{"num_hidden_layers": 15, "d_expert": 32, "hidden_act": "swiglu", "moe_layers": [1, 2, 3, 4, 5, 6, 7, 8, 9, 10, 11, 12, 13, 14], "normalize_top_k": true, "balance_bias": true, "vocab_size": 16384}
Below are experts of layer 5 (counted from 0) of a mixture-of-experts language model. Rows are named router (the router's row for the expert), gate (a neuron's input weights, with its number), up (a neuron's input weights, with its number), down (a neuron's output weights, with its number) and show model dimensions 0-95. Each number is 128 + 24 x the weight over its row's rms, rounded and kept within 0 to 255. Numbers have three digits each.
After each expert's rows: "comes after" lists some tokens at least twice as common just before its tokens as in all text. This comes from a sample of Wikipedia text that the model never trained on. Tokens count by the router's weight.

# expert 52
router:105118142155107099117173127178134104157097125131125098109157123130105144114106141103127107123099115108124133161197114169131088119119115107137109103160160170113125121198088117116127100162091099116138108098107149141136112148142143178101115170141135107159150115144092125150118156163088091149
gate0:134136139166108135123103130152150131120148134086094148113133130132099140141147139120133149149092159103194143139099075116180155110130159157144098083112136157154101110143130148145147145143100115099144071134141129129176128137115153157097139171141148120123119123154110143091126139183149135149
up0:148103136136116126071114146098115122144140081144164136133092132165125114116170123121098129115133191117134128121145176102101152129158124170159161061157154168165135133117140145094160112166150091176140180110130089110131145137123099122133142138127151138145164134147125095116101148137116120153
down0:158179157086080138151149122108088145115123123164137139137140143154106109099141129124137142121169143108133094090135125095085150088156144154149155066151105122169105125110145122103127128131145126115101093082117108124099114104126130110128132153104113131095166154130179108131161115134103138108
gate1:147136117113160140155133122132153122155141138139123117163121108181124121124084091107116112117153136100116095170133130172113107170116109111116094076205130158137130079132157127128139154150120170134145102056102127115164136157127103132130122140129132154071098112151090108125135132126167139114
up1:125188071139142153123102167112155125132106155132128131123134125096114118153137134105130121130097078131107148134101169138189137129136145132160117139105155120110095145113157110104158134144079152116152180143154180124171159108069139156145117108096124154146145094117139146160174125110120103149
down1:099178161189133133136121088128154112117138131112101101148155125152105093129116083143121155110150144130090132160113146117155111100147102154131135164143116152157125159120162161144149138136151086127131108105106160145138103125143134155145122093113150154154134133120133142134107073136112158121
gate2:123145121120098138130148124166129102066095124104154131116159135112136195124102156096121115081089127117135156172137140133116110120087143088151126113132131137119159097169125176137130118138137127095115102145105151106129144116126098109088106104108128119150108155130129151133126123118159094131
up2:160122154126125137152125173163120102144131155154132175163161132154131176116137113113121162121093130115105172079149131143090133130103072136119140125145103145134112173092141133112129126081144118143112114105116161155112159144112176125150162133132147104144162125140090137150126145139112162105
down2:141116120140147156166164132111118146171106146142140158107111147119119123123179083151123151106125114146089161110121126094121130072175123129123093096180182076108161155108148156092103130167147178148133142130135143138111112119124130122121119088064131157115150157134162161167171086113123157131
gate3:098123143137082141148076129158135113135163177138123110127131108150089148088132094111186138106137111142127065145110148089141093145142160123159089098140115102186159110151130098116153097132091117123149153114147129154125121153142116120109133197146152123121095106150093126132159139166122155150
up3:135142155107149113117089153144170123140143084126129103101120104167149108099128156136105119112113139124116148135171144129127116129108114117091150122174124181120100102088170121106114101092117171094118158127111083118118136118151122106145136131130075092140084164117150132103138138109146175082
down3:136077164097124126128135137124116113122111154137154100142123107067105087132100115139144176096129089147117133125129134122131118102152142138111123085135097126119152075124123106143115099119126096109075148168152129150119145173106111115165105140113150071098160133120115118139076141127127151104
gate4:122141148146117131142139106139182129141127105154115119177119120145157118148151136148112123150143130125157101128120151118116091132096208137167116098113178134166096092067130131117138143141110078126151108047122106135158188099104189107108128152118150120094164154113140141164166160147166141164
up4:139152160132175134102150108147172113107128094056133125135118170124141158127168144083130132136155134090194110150085133149132142129053129144112142114125159093151119114148138093115131149105118109174130117133134122160156121110117107143133076196087172147137096142114104140162149113117119116181
down4:127138073135112156090108123126168104146145121127169103092112150122092128117101139105152119159136164141130133112067090124137139055078105149119157124177090164147125132153108110145151100086133118108110123151140119147158164122111141115125097124130156151116074112157133098149133151116117136128
comes after: "1", "2", "\n\n", " |", "0", " |  |"

# expert 29
router:103114143152090101129131111133147100144142091114125119122107131159147126162147107110135133179106125101132150171050153163143094134094093164138122134157135174135124126147121094135163134126127107175086128131136148128124179122111127144125120149106149132156143112136104144109142147136183134164
gate0:143119123127109130162115115146154120160143100156080119112075177139112102127140126130150126110120118111140120121121160124132136146127073176128094160136082170129117114165112116178131083178131167132097115120110126132102130126127121161132115143112103121168145108154127068137094146183132120152
up0:165104121100122140139123074068060154094131171092084122146130156145149118110122113137136168100102098122113157086096123084137160085124132089133108141135141118122131132130108147138111174114098128144141133108133106130148119141150160102152114082137125131136161158125117109164151113113110122137
down0:101137111134138144112121186089182118097132092142141125116125109145131142157155135111126086150095123106104128131095133173135107095115099170119125167125140151101126147113148158128150085144098065180088135128093134121115145094137142166097143170110163149112103128139099141125115146168114094124
gate1:106125148136113112148103084126108119096178155122091128114122121120133154160112130137123096152159072126103149116128156125117104117108118119090125158114142140138158104127122109120131168090115155128112140082128151114119161128160131093117161120131123119141128169178135112117099150140151134117
up1:124101158105119142133096143104106138195122140131130101134150134179162181131075145121132094150104088107121114129164132102114134144132123162169166123145164124193115144141101099147120131151118133117127105112139166145131143110142110113139164111120096135153138083126111107103122132147089124109
down1:110088123116127112128121136124135126150134143166131096145150123143120152088110100137097131154149126155142161132117147106136156133123161086110138121122120149143107129135116113110124160124145120147101152127129117129149097139122099145171151105146132155118122143127109115097143136109134124151
gate2:129104145151082139116131123151118083170153071131126088156114139155115159114089114095177134180149100139091103149114164141091161134098139121112096143114120148137104134108145104151130158076129121173124122156146049093178140130105176128140127123131136167104121151100061107158100170130144115150
up2:204164129114118156157134118098133118122095093108140137120116135129123081142152113183120158111081095144155088120140147142109145108135180126122080139159060127169120109114072149138081178139113155130114111118129102099081109120116128123127147117158136135109140092134152094143097145113138076153
down2:158137123149194149133082140094187135107112091149115129121101174147121110136190127137149157145082083129146131111102127123096124106121119139172125151147153147102130132112152154132125129101113119117139080103159159113168073115142145136149157140145123143124123122082123096106128140146145162213
gate3:124134123137133144119132109124104128113108163145114151118134138122168117109160164114105106129125166183150131087131095147134109119204136116128194095131126147166131093113068129142163143147114157146125149160119106117130177103125147144144147130156149147102071137117090132116113136124164136143
up3:180106145127129111112146155117156134141111128055105143130145080095107159127150125117162094101120101114114114127130116113099100134137112145128105143113133102097153126133123121114107131091164126114108128089124120147135098112098113131109157142122176134117144149132120122099139165124115091114
down3:122170125165143140141100132113139159119136103106171147129153161133137109119167131161113101128132119163130146121162146132115124126084153106119178133115196108137104124164100101153085155093120137163130134158150127114123128089109126111178107130096103155106109155126109088161104145155151112130
gate4:152158143121136129112132098158115063159161088132147095134140190122110139126125099146112121131066140140137139146118132109068103119082112154136123106132137123109168108165153150131102112119112124157113137149142107125131116086180108149152115131142130162127163154119133154120126090124131123075
up4:143112126103167112156127074097123137136145146162097080104126116115110126136133139125153143157176101155124185132100095118129102117128127107108110131152142155206138135140131132157196153097121083123134105111090124135120104127126122102107155108161136129163116107138162126149130127156118112118
down4:140110159157108106103151151134101132152155094098077095123144119142131146119115138135123112130124121150138160171127114114132117151145129191123115103195121169152075156129167133119078138119122151101107125116131104122140063149112124123127093131160165088113107103154103107127108150168135128133
comes after: "\n", " |", "\n\n", ".", ")", " |  |"

# expert 23
router:126147126160121105135147077153143114136137120176116131095138145088112138090142137126137109142116167104113179155111123148126147141141145122130124063149102147122097097125113118153130122149105046092128146150130165117161115109159170130149135122172132106162130133149109113116115155120135168126
gate0:107138114133097141099098162126139130125090115163090111091135152119130116142117142135175122119132116145107100115116071180145176122145125148115134101142124091134167100162127116085158145151118100091153150107160160140106097148139109179093106106130129110149078133163150162126098125144137133138
up0:136121123168135123133127127119109151155135121145096141148122107146121130158086141101190147159122133119113128104138100133131184160148117126117077131111124137135130109134103130167172152137125115127131080115097147138167147135156138142128153128114085148153157126116142117145130121170123157165
down0:108115146120158127125135117123133122055161105113124109172155119094127102157120101158122087160139111133153139119170116168124139122117094133110108128146109125135127106181121133160139121149125158119122105128138093102118145096081089134124160100121123164117160097113096129121121162142121117144
gate1:148145155128168119123135084140121158133113109103152092111099129094166143153115160136156144093121100179131160117184117142119147148094134129128141114136104161106179146131143118146158128149106094109156137150122131121159124120114139135151141088144156116099099111116161122129128154144174150144
up1:145107119167107125125144116121153120095124140113098137117127103110111110100060118099107122111074124127105099101177120143140097129119138153133084119109123141133113117185073117123117119148142137123137155141150136128112111088133136141102103134192162136147200111169161092119127120126110142155
down1:162145134144117120119129118153145139080109119104101137161127179142165164143150140146144146131114154141093122119162154116168111145119116120144125105105133092108097109160140135140137155111131145115148170161139163168138130110091100110132134106115155147108143150120100145120123126118134174128
gate2:154082145124177134084155109122114126165158111144142120098122144112100177134134116120128134133128166164141105177138128088167136123130143131089171125145101137118139149140100135124115106159113109134133176128113130120129139137132151102123137126129187127165101130142169129153134118163150126145
up2:115147136119122107094137123121145109150120090115113114101121154142124173137113125137178105110163150125120141079142114104102143104123114165115150129115167153131098138129092150135102132138202115127120136114117099128108077084130142091098117157112166148127134186141149097099121158114094162154
down2:152134144130122109164139136122146141131107150140132110103129138143116126106116084106146132133106127121139128138123126133165120125167129145158100100124148121123114087169114149168135170107151158121103132123098109167153131144054142130160153156173149131118144168114156160142090137087099109130
gate3:126115139115162169127121103155115105130106141110110155194116136057096108135114095136150137124095136143141117172135122162150170136137090105108139086112135138149137135097121123124107134134062150110116126122085164181137106093156167152097105140143096091103120120169151133181120139116089154143
up3:151122107127099126111140131105089090129131105117132126150135143099145099161136151144147135147127144128151130161128138117108152074094131107169127119150147123144129139098144129142162168117167092085103132111161107132131167112114116119134131149117156148126101123129149129165144149147166138142
down3:111128142132158145124114177154151090130099152093082129180130172092147102113137162140099085128118109102146102107105165149132128121131085118122125140182134103128129166174125127121154139112116148112150180150159123147170097118134108165108114136150125159138143149148133085153127137200126151167
gate4:151128101126069135146117126124134129095104140148132126099157152110130146100126118126129101113133126126091158092093100125141105139138153060158134097145071104140112120128080162100128094167132101129135158163136113117110114136101095117136132115179138136122098135082111146121098108156111122111
up4:158136142108176121114175131109135133167147127092129165130135104100126116162213127166180152101149120134162113113152105167138145130123163141127091127163117112126131122109170135158104095128127142122128119080157103122147113149149156179127119124097168158124137162146102125096153149126150078105
down4:151088186174141119099099117160156113147153150110125115146103096139136125150136106144057150132105074099115110147126147150140089116084107147169146111123143125113109134136124130099097096082111127156163091116156104116156125145143082147115108088136120121120117126147108154137146179132112093122
comes after: "1", "2", " H", " S", " M", " K"

# expert 26
router:096156099136105147128139130154128111153132136161123107107112147150143160147075134100160118147140137147144116121090143126096121131140133113127111141101146166112123097161081096121129149142113111090108140161137132112133131142119133184133143115091140103095101150141127140127115102064132143127
gate0:118096121115208137154124119126125120140132121107137063134127099140136086110189114098108125129123126145207133107137137091148150098115159112159097136137118117196123116103062121112145154131095145143121136169142139091134129145083139133152097183131105158111119117116157112137123099130142099117
up0:136088138113115118085110169110167145124079137104169142142145115114127118136153084092135131159100133114125104173126133119144121138165094154128150153129152151113189095105165149111136132134176176148108131140149137139151125087110104075103125116136137117125119129164123176149132142101122139137
down0:109108118098154162117123158107096109123113100153155161154136125103144123090133117104124130133132092126127112145147104141095174111130144142123150150124135112137101121102128148126110131144157119119112096084137131146100075112145132082150117135122086149101168145126121182128138156125166143122
gate1:104133161120154120120099107124161129118102134119101092138137139149150118125105090062105182125092166121183134134141135118118098137142155121155143128142132095142119098124124105136198162165107115115122139108128132142160145117142160152099097134132125147125102099151099171155108126136115111144
up1:133131115146160098113171107103103128131096090085135129138102142139080152121112115117128162140139167128128133107131165123154097134114173109120091188147141137137125108118104130123137184145131139146132115115120083098131089154149131119120083146182103165148150171134135141135127107122114125145
down1:125126133099052140167122170147105140131148131098100098144158131107145116168104099079127146146141120144140124100124127101145137128140128132130126096107152148121113122148119158141152067129125103091142130095126122128166124120152134128133136098162118088124167154142142168150156136162103166107
gate2:104162158109106093154123135152188118141170148137115092130152096128151105111157108099128134137145117146108049116135111120144169118115169154143133148095169113137122107132115105077124098145124111108147120119122117123123109114113112155118145128087114106061118117123103128132178139111129105153
up2:106145151133108111138106136143122158133148150147147070127160116134117169146111104121105137149131148165106079133155129151111114097122145109102145162131160148094108130120119113172120131124111110119108140125163134092144114114115136126128152109140129093091117128132131118078146180072134126184
down2:137129105107147185133158118120112182152139183125177100094128120119159131092131165123144077152140098153138157106143078073137134105144107093153104133126132133134172101094142113124126123090130134100147122112151070129124135108130121140130144155164105108124151093167076122161108103128168143127
gate3:138147137132114127127168110145109099104155071142125155120149142083148127152133164153106091126127113150118155125188150118115148127091098149138131104060087116138130123168139107120089132107108127096133103148159170148130091146134143116125073083147154158135137103069173159140123096116092129113
up3:136159125144127136175112153142150122116137136165115140102176117133128142162144205161144134165133118133073152130069102159104155120105107133112117142117104126147143136173141112118133150140112138142115121124152116134129151097126177145185113143170137108126114183113193079163135136099137142118
down3:163106105209147119127074122133157115142145151136079130111126169107124128118106127098132114155149117124134076101115157079076121113111083105129153116111105158147112147146111151131123146145132163100167080135149169121102108145164126128125140139117114065164129101091100099155150151167149159123
gate4:130130123143152153098171110122149110113125139126116131128127147106128141154130168145129139104132082133107142117093132143154109102118109143128099167113151133127101152122117108170097140102117139122138129094184139127128154115133132131137108150114112144145140113123089124164132155076093151135
up4:102125098136118139124113141128119140126106126115158174140097144100140148093127097100126172135094130102146140166130176131165148117123148133154145112130070113142162146102148131175117115132094139168105110129083106151106182108136109139128133151120160082132110138136148115158130115131178105143
down4:145125111140131113105135122105179105091114130120139145107134130146134113112082088129173119134113155134139182162119114103165100169148136094132152120128103157143069158128093168079126098161108090176143142127158119131122185135081117130131132074089102111106104140102151191115092117135168170098
comes after: "\n", "\n\n", "% |", "%", " t", " al"

# expert 50
router:121136133159101133116127126172144113093143161175090130175115103102120164096113103117107080138126145083116104160059166163129118123111151133154113115091118149121139107136118125141132142166134128107105150159157116114121125096133140104108140174137132113096128172126124145150123129154136125125
gate0:092167151146109114123124136142134112131070121118077110151147098117132088095087155132131154101136133112168148120109148148113093149097070120103127119098162122086141099115130099161137106137130149141116107167127144156137180151128106143136125123113108117098140105101145129122136105137156153097
up0:105137146128108175128159118145114089151119160158137096111102152145139111136137093143119131104116129150138111141125146128080163127116084186148111060130161145153147159120136106151173150164183130138141103128112146131181111115123135142119129090101134131117131103101156143132125110119106137120
down0:148110138103091117131158198143092088124136109083140170132103105162103213140082139101127139155149110126109131125093148110118122147147091135111139107133138146102163097094137114139153127079133116143115137193146146126122115134148113137147082089149181111112128094132102135166105091113107105094
gate1:100121114173124115110081099134131134094159123134116129126148121085090144084124141096088130144082105134113120123108106131129174153140192147125120118096153118104133139131090108151125168081133112094131144121161135160114129099082137116145151140117126105137105161114153171102131115127126131145
up1:108147128128127125102106137114158077098120142184127105135120105160118142131122143158094105112132069128174143130083124111125138162113152101143116083087136108127114127141153121155087145138105122131108136161178131156130092134129113138149153107137129157090094138127068118116116152109138146156
down1:144138082123089102116125101173109114185155159136144131127126153160120142163144138156129100110135116127151139162181109136139112137171141131122130164100138129107114140154160156137152163101077147161154108121119139077083085128138152158130154118152157125116131111119107112118124116121157127121
gate2:119116109164146128130106121129145138138138138125117146124071144111144176129084132122127104107145155137086145171132131107152124168077149103126139167131102120095109135121098120166136124128109131143113178172140128109109122158082128120150143130178137121156114119114125131125111105087134190173
up2:095135147118141138129129134119119110165125128156132122146135126119137123056105105175104087119134111080104123102174099111104116130101089099133085143149116119115108122136137091140154126123133125162121129162160118129120202127135115119112130153141131162152127099175107127090123150174110101140
down2:113115137132096164138140129114135094137149152147102090146087129107158104134164148150128119124053108093129129108122164133149095170086122091123102140161167113156122111106179115126144154157121129122130111176153139142148128140117140172080163148087082130131110086116132114114092153156145140126
gate3:152094090143101112113126134128115148128163111153116117092105123158124105125100104104103167165128123113122121135121116139106082127142120099135128068124127123121121116094165125135150132129127082124128164147120127089107153146110116086152136085134105157126171136133159113141118129172121147145
up3:108117114106099123141124097145102131092169128118148110124119144126133129134180131140114109132095149111124080096141096141117118147185125117127138142131091095104094155109092121119125136088178085077114145125099095164118150148114138160090117159128126108157154108104141127111111118140149125102
down3:088122102136159094138190166104103104135095132146147111185108148171165138098163131150117109122102138124129120123110138177154109080124152127124145159137158161106096088153109119137162135090173115136102126103119140134113139108089130141139174121119155137166086088156128118114109109165201126118
gate4:095140141151173104133110135140128098119135147136112136149130145114074133108123116111120096143145185135113123098108111118124115134150197114142122154109141139131156108154124141154154132090126121123128105121114115088153136115132105120122127162139066146082122164150179128178122145110124112142
up4:163148124111135141092131119108117101176157160138142094070136101164138133134129133126124179116118152110165102151117156140160122125124120169098113080179142110116126123134132161101131163149105163154144086132125117106113128107133157163091129139126111117203156098120116125171130204154151114114
down4:103144111101168106156151118137122165104138132159154111130126124125136113125160130109128126077150127136180155142139129132168116143100158125159106136146107114071187146159173120109102132112127162128161174113101149124107142145108128139118147151154084128105163137073128143120111105117095089146
comes after: "\n", "–", "| ", "2", "-", "|"

# expert 40
router:108102156186084130145164119178191129104147129152143132113115168130105157112144139123142105117174155139122095163160096130154138172114075124154139128133125141127131144134150143130140144118140102111069149131093127133123118155099112128142141147124129149136104150136115161164101103125132144132
gate0:106143159109106154116126160133136116102114113117134109094075145133121142092147093131115168127112139111149137161117122126131087114126146148086151155165155122111102142157123130119148114151128104121157154147137102159115095113116089101097138141116169167116182122113118135175131098118147135125
up0:098126107110128139127116109109152138109126193143153151082137150149134164121123145152112129097139125126121151119114139137166120168147106152119164135115186091154171112115137133127135123174124083124169097120144134098150159107162103111079137115136116085123078114151121105151116130108123129140
down0:129118159130135116110142140132129166129142129138120106173140073111160133132113115115173130129130135152137144102140077152154119183113148128092092124126142124155146141132108093122133180126170157177138116117158100089167169123134098109106090110152122130113128141147122129096119147116142150172
gate1:113127139127112147110124148125159121115152098134148120162173160148151098119174115138135099126177145170126114120094082103160125170111127124126115096166096166101153110093133182112139120152122069109154179110133136143163149120104133126144103105153103132172098109111134150146123087125132130130
up1:101115126120095149141145104123142113166107131154102152126094126110105149128122179171092132095111137112077107123132122166091147112134087137135168126127163157150162149146114105144173132088134126099146162188077116127129167136104120183159152130151137171107115124097097127067141169138125127132
down1:106135128160127112126162134102116161107130131154150141130115127167150153122128106139113157083095103114123094119143154111098087060149084096120114159131153131156102132126137114100083190115166141163094146161124112174115141066133165141153160117136104094137099115081102123108121120104154133126
gate2:136165110143123162162172141144112131121162108111078159099131170133119114094109146123087113096134090116125103116117120143143104118143131140105116145166154107121099100120140134144123100126152149121112093155150082157126102120107168160156139066155114161133080134088125089107132138112097136121
up2:103074177145118132134139132092165104122137145132111097130145107135147176134125130128100113121132117098110114081149135105133117128110137133134177128151092114112121167106081173133124122140093087147168136111123110086078121137126102107129160137149115177103098125121114135120119147131123147116
down2:136078143151099146172116114160157140121111135118084137085154130082125145099107107137114122155117116136070130129149104133105157097187134104115111186151106116110113130150139173124127106147125118124133145138134129124099147161124141146122125146157115108166142149100139156095111119128131089170
gate3:117140117162121122125137082134109151161168068140132150126099125110147185133140143110165121093118146123133139109185123153142093158108117141168168084109195101169178115073153156118128130081171143156092145094126141117090113136136136120165099140135151153161115089095155125136139129110165121118
up3:134098109111121157131125133141113112103110129141122104099127092123110168159119131091141153158137111105113118093103111131154148109152124120110090169088155124137177113157072139147125123087109111142076153137150099092123120098138120146096108122152103074110127169132116126144160133152137140103
down3:117130110112127103109132127122107107156072169130162130154177158136127139116158096130150120114159112077149134118092112127194166157125107145096130120121113164111121090112123102134087103133139109109090083163101123129157179129137151085134117091141129131121128137140177151142094103125143161103
gate4:082133103165124137137149132141142161135167138114169099149133121126115167092108149104136149130135165131147102140112143131114130191120165111094092146160106134107129107153120150172153132170128138155118154107090144131163121171137135144159117102128108146151102116149175123126107136156119130194
up4:174093136101141111140114101154111182091082131155102119123124117111114138122121138122114117116151132114113127126155118129123157112098152152162141123154129170106147100107075140125124132111134107128131147117150158115119108159161112131124097109087122097099109152119096129130121168108162146135
down4:229129134131146168134118140128201162153189139136102164111151137157165156077121162115082113159091125155144162128158174113147107108086170123133110146097118108158151075162146072146097115124133144119129123119131119186125097137168132174131107137102140139122106125127102112119138164128143132124
comes after: " | ", "; ", " (", " ", ", ", "| "

# expert 63
router:180120166194104115143125135195163143155126101117100094147122154143098139120147127101106121120112173136143110094140125143120123153107104117177133114086124107141125144141077138121128119105139103109107139135110124116100142147132113124158144116122121124121130115103095131124157154123121117172
gate0:154154131126146150170126120157105126166132146108131097102121098086106147115165112119144090148091156129150151142122136091188133123098167118143077139161083105123117144164125128178184119096114158099129129106158103121084117130088126137136136141124151129117112149138157140142138152125146155123
up0:113128141151132142141105117154115123169163118160182139111143119132158140121162168132075087120131121160127127124104117114085080130141132121109107135164093150093102119106114161154116136129116125111121139136144109088127159118113084118179128114140119169125124142171140100107122142124137197143
down0:147183085135121188138109154112115147102136135147115155081084128086115156109120173103159096144142135129130127120118149213083132132101136098120084141106135174115136118118114090102126135109126132122132108162109134166135125170128113126115129139173131126121068127120127149117117122146143104139
gate1:118139157132126179143156100147180111140109089187142112118160135182110135061115158125123108124141112136128111117076118136173078154114094106128124108120152144128147103134106136144121121153109152116114144130128156094147140146086096162129105150134131155121123141107163093143140135111131136115
up1:103145105127161106185103068107088139113128100139162122097150142124119125117121128121152134113133153066139098169136150130136183150104138137125114129127102126134109138141136186101109148118177133109087152138166196142102116152135134120136114169075097146180133123106082127105125140109104114127
down1:117114119158147149150136108106120167126178127159126167102141097103112110077152151155107173118102150127081120143139128105154114131113156132114156177132152152116114119158179123105115138131073146068131159153143144215089151133113144142100126156143119125112145137101128143099139155139123136138
gate2:080139159181165142107154155168177115107126102138073109090171107121160131098168136113105099101134083164130076157163150104102108159106086094133099124081092128120144142115089149137092113115105124126102135165148101178128112120106122101124127144109152165160104158081140116076141154130113124118
up2:098162108120112115133128139140106135133142108105120125167151138187119152131134100089083137138110106130101126119127147101106176107119116096165148120096168135119114152132107103122130119137123110185129159125111127163136108117108105144131144160128116135107112119123123094101146129109128146100
down2:155096179136146148132116143117158110175168141152105163097137146156104085090160104153142129105089121126140136135140153106160131125154136092086121095083183194102159165082189121161162116162159114130114127132146105111139176110161127085150103122128147090078139106142089132154112105142100114158
gate3:086086146144135096122110114108146110155138084092090082115139106112123146102154121167146110157172119152111143141111145117118100112146136131172094121068119137132135123156139170158123093087125114114137143140129171102102091163081139137154128132098128130121134125120091098109144138120113105158
up3:128154127092152112115147171169156141095159139105116075175124109111143122125169080134122168139170119113088108120117151107102130142109152161129117137145122069171214155149135094126124124138107127124126128162117114131090114078105175114107106160121160126119088124107125134099138125143114101119
down3:118140106086131109124118129135182148104133150123138124123071147135154149136142141120148113103084145110109178092164169135077132109102148077140138161094094147127160149127127083106111116110126117150090143152110122171133153073163123146122123125119154149088104111122119126119129109138137122078
gate4:115125140125103110104089161132107151137130098113137103153103118096133148113154144162128107102124155102147130113090131113120089095107120119123127129155160147126124101113120144117200144132115099111140135170113104119164168107126137111144099100129115148108057131088145101132165134086138135150
up4:149146179129137102128084104086126120074148104147137093088112162159136087133073124127154122120141129102123139140139138107141113133123146124167143111130109144148128119145119120122168095161122143120182143102139124102130159149110080101158120140086150129136161156136175118178134146090125178160
down4:108087140109093119133117063132125174158126125161131115156142091140133138118123110142136106071132139124125138107162147100090165122138119151108137102108120120102133114122116135117110122161139120097182095140102117142135162126112154147101113174172136118130128146121116068141141131094128102154
comes after: " | ", ", ", "–", " (", " in ", "| "

# expert 6
router:119112147180111112093147108183135142116128118172110079140155126156107129151098102128118094144093117152123111145188132105134108114154113130146159122164174143122123099133142123131125154141091106130123137140107139119134100169122117140144108135163136148143138127114166167110106147113140136116
gate0:147131143110125129103134158138129126139137139106082117119143173108104127154108142116119087104156140100138149123163106134124128123114159139110155144138141119132123136134112118152115128133104095119103139138126133188099101134162134097119133155117095118131129125134093112173129109151077148149
up0:120161126107125135123125159098172102130094110185094160178128134138107146078120145152112144128116148099103120116108126137135118060122100097145113123126067136151150143105163097135176080131132071138083174121105136148115109115163113106068130162107143159159147152123112117156164106156155096135
down0:135136143111128125137138124104144138120102160115138115086150084115117077138111128145116106089108114113112156133138126145134119073129142120130117146070168123097143159091126129145147138130110132154124066135124167109149062136097126157160131150147118119161158140133166123175125165095122085119
gate1:153147101119128120101150151141098072144101067131089112102114127120121111121108142112111138151140148134119111159125184119146113113147099085137140121158129153183116092148146140149129101118148067077136136142102129157113104148090138141067133120151124167155108089105086120108140134131167078166
up1:142170104153123108099129113119125157160135097140159128127146145144120071084137144111114137138164117123136172123127171121146143155153148139115082093169145084143148133141125107144127118148094166125117139096084112130077100149151122163135118134142146095148100099092107123125162134124150152156
down1:098143133139132119100119133132116159121116093087133142141145180144122101127114104112200113134124128093137105160099102131151130127168113178105145108168130108134110136113106102142126125153122083131128080130146131132148095125156111149101148144152118112172093141159156101092110110169109148122
gate2:117160126117090116116115116156159112187097136172142078111129117139128113110147138144132177117075131118134143145134085111141125106170129148164132109119133160148105115141156139138113099148088101128136130135163114157127128134097160155125173154163121117075069141123158132100073100153142150100
up2:083139161140131162080142137132166179142160120112113138185116142106126085131095160166119072098172141151186156111108125138105135102083096154115150137135148155173169104091123094134086101124122127128163105109150109148124124103131069108111144127135115136101101112129127088113115142132114129174
down2:156101144130083102153139138096076119115159142145131147136097104149111143103160123116104124136071154149135124123161106134130167102114103086139082153131117133147126122144122133152119131072170131120133082113140078139154127090118139178089154114147096148118138126134113147160122149099111151090
gate3:155120103184127145124168176183091120102151156126145094127152122137141121136145162136129121158073106135128134140132151081113152156135148120127159069119122161149117103105109130107155140136117122114118136083097167112088132103133153103122155162174125155162148117126095153119128116145124175107
up3:138094140165118146120153147146146111136136161097121104142165137129097128149141127116128065142147108133102108136097161128157089134138137121160156149100139101143080093150174118082144087122124110123110098146134095126137115124094107091113139108106111131166089132138133128145127147124093105187
down3:132142082141142063121154120152087105168090146147099071140124113145119131159119135145092153126106140119116191082091120136180111141138136159143153170154159097107119182119127107135126147147143143139102125167109114107070138137131126087096138143142144127116134102142108153144160158129111142129
gate4:156166101123098099125111169119130119120114183176155123110081082127062124118172149146136115101122144132122145116177123094104131158082135146136135136056142124120167122166129125139103092127135154128123137096159127116112093164148170155133149145109107133117143137151103122133149111091122158134
up4:121129153140126145118124148137138092089146150115135083095176129104119169106111092121116114139095157167116085151094127140143108124150123105149132096070149131100128135130129122141131112093129137143140108141134088113132116152116170140073088125142177156119107103123142137098160114121097140102
down4:152111148134120143120085189103123114152129138136111102153101116104130145065151105128137135141087126130078127124148154176127135131101146119153156088153119129121122130132112128136151157106138162115149123163132130144126151116168147170102147184119096072156145117092142104147072096111135110189
comes after: " | ", "1", "2", " ", ".", ", "